Below are experts of layer 3 (counted from 0) of a mixture-of-experts language model. Rows are named router (the router's row for the expert) and show model dimensions 0-127. Each number is 128 + 32 x the weight over its row's rms, rounded and kept within 0 to 255.
After each expert's rows: "mostly gets" lists some tokens that are sent to it at least half of the time. This comes from a sample of Wikipedia text that the model never trained on.

# expert 22
router [154 163 131 140  56 126 120 143 160  59 152 170 121  90 182 129 126 170 116 159 116 134 120 122 120 121 119 217 100 115 135  95 130 119  88 156 151  98 139 125 131 101 126 150 137  94 120  70  10 155 117 107 132 127 120 114 118 136 113  56 106 104 151 124 126 182 122  93 154  99  92  63 135 136 124 154 145 148 162 173 118 133 108 152 125  99  98  28  99 142 169 116  96 140 149 119 119 125 153 115 174 152 131 117  79  83 125 118  80 122  92 124  93  88 129 137 107 124 139 150 130 147 166 162 128 128  17 107]
mostly gets: " was", " is", " as", " has", " are", " became"

# expert 11
router [143 165 170  92  83 135 157 133 126  93  81 132 146  72  94  84 108 163 139 178 116 127 155 137 135 105  98 169 164 108 169 152 134 145 136 145 161 119 105 111 138 133 111 113 100 159 141 135 141 103 155 130 134  90 118  68 144 107 156  78 127 242 116 166 127 182 108 159 168  65 102 120 112 188 144 139 155 114 172 141 116 163 121 128 156 119  99  77 155 133 153  89  59 156 139  87 123 123 118 173 149 183 126 127 130  55 128  69 121 120 105 114  69  51 148  99  57 110 156 141 114  86 107 156 124 170 130 120]
mostly gets: "ical", ").", " States", ".", " American", " State"

# expert 16
router [104  95 133 146 149 139 102 176 174 128 122 139 127 137 160  66 167 128 111  86 113 150 131 129 154 166 133 101 120 165  97 154 123 143  36 100 142 148 147 137 102 244 134 118 190  62 141  97  79 108 104 138  88 106 140 163 106 151 153 128 199 132 152 131 140 180 162 143 156 143 179 114 139 179 127 134 131 213 140 120 163 117 113 105 168 100  97 130 200 149 139 121 137 160 113 138 124 194 114  87 138 141 116 127  95  80 163 180 105 104 142  99  84 131 152 137 124 110 168 157 169 144 131 188  95 125 120 102]
mostly gets: "|", " In", " New", "In", " Br", " World"

# expert 20
router [153 148 103 133 127 161  99 177 179 104  84 124 147 116  49 112 148 164 113  82 184 131 118 140 119 144  35 132 149 121 109  77  32 144  98 145 132 127 134  67 140 129 128 114 159 118 165 129 102 116 130 118 110 139 141 122  87 141 100 164  75  88 118  93 106 164 111 151 207 133  60 105 114  99  73  64 133 141 182 113 167 117 103 144  98 131 115 146 103  38  69 165 110  89 138 117 106 143 135 117 111 151 154 125 110 100 136 141 149 111 121 144 101  72 125 132 148 144  82 141  93 173  96 143 140 109  88  97]
mostly gets: " his", " was", " he", " her", " has", " be"

# expert 17
router [183 121 141 105 101 115  78  90 124 195 131 103 194 125 155 129 121  79 134 120  71 128 120 134 157  73  89  88  73 147 167 161 103 144  53 140 135 156 133  96 130  94 106 168  84  97 160  97 147 160 119 104  99 135 129 117 111 141 134 153 141 178 164 124 168 102 100 141 134 133 146  59 164 186  92 118 109  90  99 134 203 146 130 121 147 136 135 115 114 147  92 169  82 136 167 140 124 167 121 107  66 101 173  76 139 141 120 164 142 128 110 132 185 160 147 168  57 108  75  79  67 145 115 171 114 123 142 153]
mostly gets: " ", "–", " one", " two", " a", " three"

# expert 1
router [ 93  62 112 133 174 132 127 184 147  18 109 128 101 148  92 123 126 128 146  79 171 131 123 102 128 117  86 135 137 143 105 138 123 149  75 152 105 138 132 133 136 196 155 140 123 103 111 113 132 105 120 128 126 139 186 157  87 139 174  82 152 130 120 182 120 213 109 159 128 144 128 151 160  81 140  82 123  86 166 148 128 200 120 124 202 155 121 147 178 134 167 123 119 150 176  98 116 164 105  84 132 169 147 121 124 136 145 127  71 137 172 108 210 146 141 122  79 108 169  85 100 147 104 180 109 114 152 162]
mostly gets: "o", "ie", "a", " de", "ia", " Al"

# expert 8
router [149 117 133 189  83 143 109 148 137 121 158 121  85  81 166  95 156  89 151 128  90 128 124 108 107  85 132 115  92  71  95 133 162 102 125 143 149 238 142  90 138 157 147 150 128  84 154 137 147 154 104 155 145 136 108 116 127 151 131 143 139 147 191 172 156  94  84 141 158 146 102  63 137 196 110 138 144 110 128 138 143 124 109 102 116 102 145  48 111 167  78 137 130 148 138 110 148 158 105 156 131  96 132 153  96 130 116 168 126 139 122 112  89 156 133 111   0 170 154  70 106 108 131 135 125  79  52 127]
mostly gets: " ", "-", "–", " (", "C", "'"

# expert 13
router [116 117 149 106  87 141 142   7 127 164 129 120 138  58 122 142 116 116 160 171 183  68 121  74 146 144 143 125 160 161  96  77 165 110 149 127  96 111  87 137 138 104 141 122  89  92 119 108 148 175 115 138 154 144 139 148 134  78 158  97 169 123 198 107  96 145 120  95 127 110 161 150 177 187  95 147 154 152 158 131 103 157 155  90 139 112 141  10 144 152 167 148 129  90 129 131  92  50 115 132 101 103 115  98 141 170 132 163 120 117 114 117  74 148 124 117 132  98 110 188 115 149 152 147 120 141 146 173]
mostly gets: " b", " l", "ip", "uc", " con", " c"

# expert 21
router [148 135 143 245 109 173 143  60 131 156 171 109 124 106  83 104 131  74 160 140 148  97 140 113  64 103 107 152 151 162  77  97 109 129 166 163 113 180 101 105  99 156 146  89  81 133 170 106 182 111 126 153 201 134 107  93 130 154 139 121 172 100 155  95  79  85  76  94 139 138 135 168 142 174 146 116 164 103 126 116 130 112 101 139 145 106 129  96 149 137 163  98  88 140 133 126  85  66  84 122 135 115 121 190 119 109 149 133 163 111 132 115  48 162 129 112 121 141 134 130 153 127  83 159  96  52 141 125]
mostly gets: " but", " un", " re", "\".", " al", ".\""

# expert 3
router [ 82 180 128 118 138 130 124 108 127  85  99 138 108  91 108 123 152 160 110 173 145 119 106 103  57 185  34 171 128  98 106 115  69 141 155 134 155 142 134 123 127 161 107 117 182 182 206 151 127 116 140 146 122  95 106 115  99 105 110 134 138 119 149 106 144  98 106 195 166  77 110 111 113 153 107 129 151  88 110 104 196 122 194 138 139 136 111 128 167 144 123 181  59 112 144 101 126 117 122 109  24 130 140  79 119  67 139 134 160 150 104 107  78 136 147  73  94  80 129 144 152 155  93 145  95 110 120 114]
mostly gets: "ed", "ing", "es", "ation", "ers", "ly"

# expert 15
router [188  88 169 125  86 126 128 106 136 154  72 100 140 122 103 113 127  85 139  94 146 107 156 125  71 127 133 119 133 168 175 121  84  76 112 150 129 117 121 128 114  95   7 170 131 105 162 110 111 165 149 170 154 131 126 132 118 126 124 134 125 128  96  68 102 101 137  66 136 103 216 102 201 136 137 116 172 102 151 105 109 140  85 126 135 127 159 101  84 117 148 171 124 110 103 130  72 146 146 129 126  52 110 121 131 139 143  66 156  52 122 132 144 159 167 142  95  75 155 128  72 100 140 113 126 165 177 123]
mostly gets: " the", " a", " his", " The", " that", "The"

# expert 19
router [174  77 116 155 175 161 111 162 133  83  45 123 119 145 121 147 147 132 108 129 139 145  97  39 157 170 132 165  90 131 133 121 162 119  89 127 108 118  86 136 115 149 149 188 115  94 135 140 135 116 196  49  96  96 144 137 138 115 192 112  91 100 141 158  92 129 117 218 132  82  80 123 164  93 115 150 137 229 146 149 133 128 175 144 109 195 106 172 180  92 122 113 126 104 122 116 128 157 154 164 158 175 136 109 147 152 128 105 131 132 135 132 123 118 152  82  58 121 116  80 113 130 133 155 118 134 116 154]
mostly gets: "h", "b", "k", " K", "j", "g"

# expert 0
router [ 97 196 157 113  71 114  86 112 141  73 158 200 113  79 146 111 141 173 117 149 111 125 127 140 117 106  87 204 101 132 155 111 105 158 106 135 139 116 139 142  71 143 140 173 118 114 103  91  50 154 126  66 136 129 151 150  97 123 113  79 166 116 108 164 152 125  78 115 113 131 153  62 128 150 101  86 128 112 139 138 114 149 103 174  78  89 104  97 100 153 153  83 114 139 155 109 131 187 165 135 165 132 128  92  64  88 123 112  97 123 113 103 162  99 150  57 131 116 151 158 127 123 164 154 108 129  24 107]
mostly gets: ":", " –", ",", " March", "°", " April"

# expert 12
router [125 126 155 144  85 153 125  80 125 134 140 119  71 146 144 105 121  89 109 137  91 116 168 127  52 135  75 156 174 131 157  68  50 133 117 170 122 132 147 116  87 161  96 112  76 125 193  98 185 109 136  64 148 107 123  78  94  70 127 141 123 154 173 118 109 157  81 121 118 124  94 179 118 162 145 151 173 168 130 122 121 148 121 161 163 144 126 122 169 127 130  96 113 152 164 116  56 106  82 111 160 121 135 183  61  99 127 151 158 152 162 131 117 117 113  74  91 157 110 112  82  74 160  98 124  80 180 107]
mostly gets: "\n", "==", ".", " =", "'", ")."

# expert 18
router [168 118 123 179 184 133 151 103 133 218 120 169 155 114  89 116 113 116 147 151  97 111 157 132 179 184  78  95 148 132 147 169 120 169  64 120  71 135  67 129 126 100 172 123 179 102 125  86 116 160 140 140 113 136 139 121 155 118 139 136 171 195 124 213 138 138 141  64 123 130 149 124 137 122  89 132 133 150 134 173  79 141 138 150 225 164  84 152 153  81 114 196 106 153 129 114 106  98 137 150  78 109 142 134 139 140 153 181 134 122 144 110 186 169 129 123 151 134 123 132 159 168 106  84 115 146 176 139]
mostly gets: "7", "8", "9", "6", "4", "0"

# expert 23
router [151 190 137 124 115 145  96 110 139 102 131 158 135 148 131 113 129  92  91  40 132 123 154 145  89  87  79  81 113 107 123 107 114 150 124 110 143 196 132 130 156 191 141 156 128 131 101 116 132 119 191  92 152 116 138 122 106  73 163 151 189 127  96 156 177 152 157  90 103 114 110 173 117 131 110 110 122 134 177 169  96 125 196 162  81 140 108 154 142  91  98 103 131 114 142 116 123 120 111 154 134 187 148  69  60  97 129 191 125  48 177  90 173 158 132  93 146 167  88 161 149 150  83 185  99  99 115 129]
mostly gets: ";", ");", " ·", " —;", "6", "0"

# expert 10
router [ 99 180 146 160 134 140 150  89 150 161  89 117 131 135 157  75 143 154 153  48 149 101 152 125  99 117 121 139 143 137  61 158 120  88 104 169 136 124  96 114  98 131  71 163  98  78 114 118 174 116 116 152 155 131 111 124 152 136 128 158 223 141 145 141  88 101  97 122 207 141 133 140 159 150  94  92 166 116 136 102  60 115  81 109 131 142 106 134 129 135 117 184 139 129  85 100 120 135 133 142 157  65 139 145 132 134 150  95 158 113 129 109  61 177 106 162 119 123 125 151 139 144 122 204 107 101   8  97]
mostly gets: " C", " m", " f", " c", " s", " b"

# expert 6
router [129  49 127 109 106 164 130 174 150 167 127 129  41 130  83  88 132  11 123 105  98 112 120 108 107 117 151 140 135 111 170 108 142  98 123 139 145 148 173 127 108 177 167 149 154 127 108 133 109 172 121 116 167  90 127  85  93 132 101 148  96 140 148 142  67 141  82 124 122 127 103  62  85 209 128 152 120 131 129 122 178 108 130 115 110  94 133  89 169 141  78 119 153 119 140 113 114 165 104 122 162 106 121 161 106 166 120  82 114 142 103 101  47 135 152 124  56 123 150  87 163 116 178  88 142 106  75 146]
mostly gets: " L", "C", " B", " S", " R", " T"

# expert 4
router [148 173 110  94 193 146 101 145 154 157 176 146 147 197  65 114 106  85 131 171 150  97 164 100 113 100 140  94  49 143 154 140 116 115 101 126 145 143 135 105 111 175 129 135 131 116 103  95 152 141 118 152 151 110 193 158  93 142 163 162 142 114 103 140 157 225 143  98 120 130 129  96 154 117 112  80  87 228 163 114 111 155 132 138 105 134 128 116 180 133  98 124 157 164  98  95 142 186 102 150 168 143 122 109 107 144 152 138  75  80 197 121 121 193 152 119  72 141 103 108 162  96 122 162 126 115  80 121]
mostly gets: " M", " B", " S", " R", " T", " P"

# expert 2
router [ 74 126 148 109 108 129 117 121 136 142  69 144  80 136 169 130 129 137 170 159 167  80 112  80 113 143 107 181 121 130  65 117 115  95 170 137 134 120 119 137  97 102  93 139 127 130 152 150 159 153 144 117 133 128 133 140 166 121 177  57 100 111 169 161 147 151  74 195 150  84 179 132 151 235 122 154 171 112 143 130 145 128 153 134  56 109 123 112 178 186 134 189 141  69  98 109 118  86 125 110  79  95 120  62 123 146 138 134 121 147 132 112  95 170 126  71 109 102 115 154 103  91 103 132 139 122 159 212]
mostly gets: "ar", "ic", "in", "is", "on", "an"

# expert 5
router [136  89 164 176 118 108 117 161 143  48 145 118 160  84 135 110 121  66 115 114 155 126 127 134  84 114 141 159 133 151 159 106  78 103  51 136 154 112 149 129  97 114  82 132 142 140 183 130  37 153 107 157 137 114  97 132 185  82 119 126 123 134 128 111 135 182 118 145 112  97 111  70 116 134 121  96 161 107 114 188 141 133  99 157 181  92 129 118  98 130 110 173  49 142 125 143 120 107 139 155 150 175 117 118  90  72 119  83 136  53 162 148 150 216 151 150 105 112 107  88 105  73 159 171 129 166 134 122]
mostly gets: ",", " the", " and", " a", " of", " to"

# expert 7
router [150  84 133  87 136 158  96 129 116 132 116 127 101 124 110 154 151  91 170 159 152 126 101  57 150 134 128 194  93 123  54  92 127  77 122 147  91 103 112 113  81  83 170 147 143 102 162 128 121 163 175  58  96 106 130 105 142 142 162 125 117 127 209 137  59 131  96 173 126  68 161 119 180 153  98 134 149 176 119 136 208 106 167 144  91 146 103 140 171 153 126 168 131  92 128  99 115  56 145 148 108  92 122 104 139 138 133  59 126 142 118 126 105  97 131  78  71 169 125 164 133 147 158 139 137 150 121 182]
mostly gets: "u", "ar", "an", "am", "b", "p"

# expert 9
router [160  77 155 119 134 124  90 160 170 123  36 142 133  60 111  91 155 128 117  94  76 115 153 101 142 183 129 118 161 137 142 170 128 123 115 139  90 180 142  89 118 196 179 114  90 128 150 146 109 119  98 110 112  86 160 123  96 141 145 160 120 148 104 154 126 130 160 107 189 117 165  44 107 129 123 135  94 177  97 147 101 105 135  70 150 111 121 130 163 150  71  94 165 129 136 143 109 136  58 111 110 109 125  98 133  92 161 143 116 143 118  81  83 126 157 194  98 155  98 116 183 152 187 118 103 128  46 150]
mostly gets: " M", " W", " F", " P", " Y", " L"

# expert 14
router [126 157 132 190  86 125  88 173 140  95 133 201 143 145 134  78 182 157 105 128 100 148 144 136 155 211 145 115  90 117 130 128 133 126 138 103 128 195 152 119 146 208 128 113 108  91 146  91 100 117 116  89  76  98 158 148 104 126 117 147 162  91 115 158 133 151 167 103 129  63 204  97 123 151 133 137  95 159 143 188 145 112 119 121 145  88 108 105 158 169 163  92 160 164 136 138 119 169  93  99 162 122 117  82  89  88 172 144 122  91 134  83 132 146 173 138 146 128 166 148 164 180 162 173  98 132  46 101]
mostly gets: " |", "|", ":", ");", " /", ";"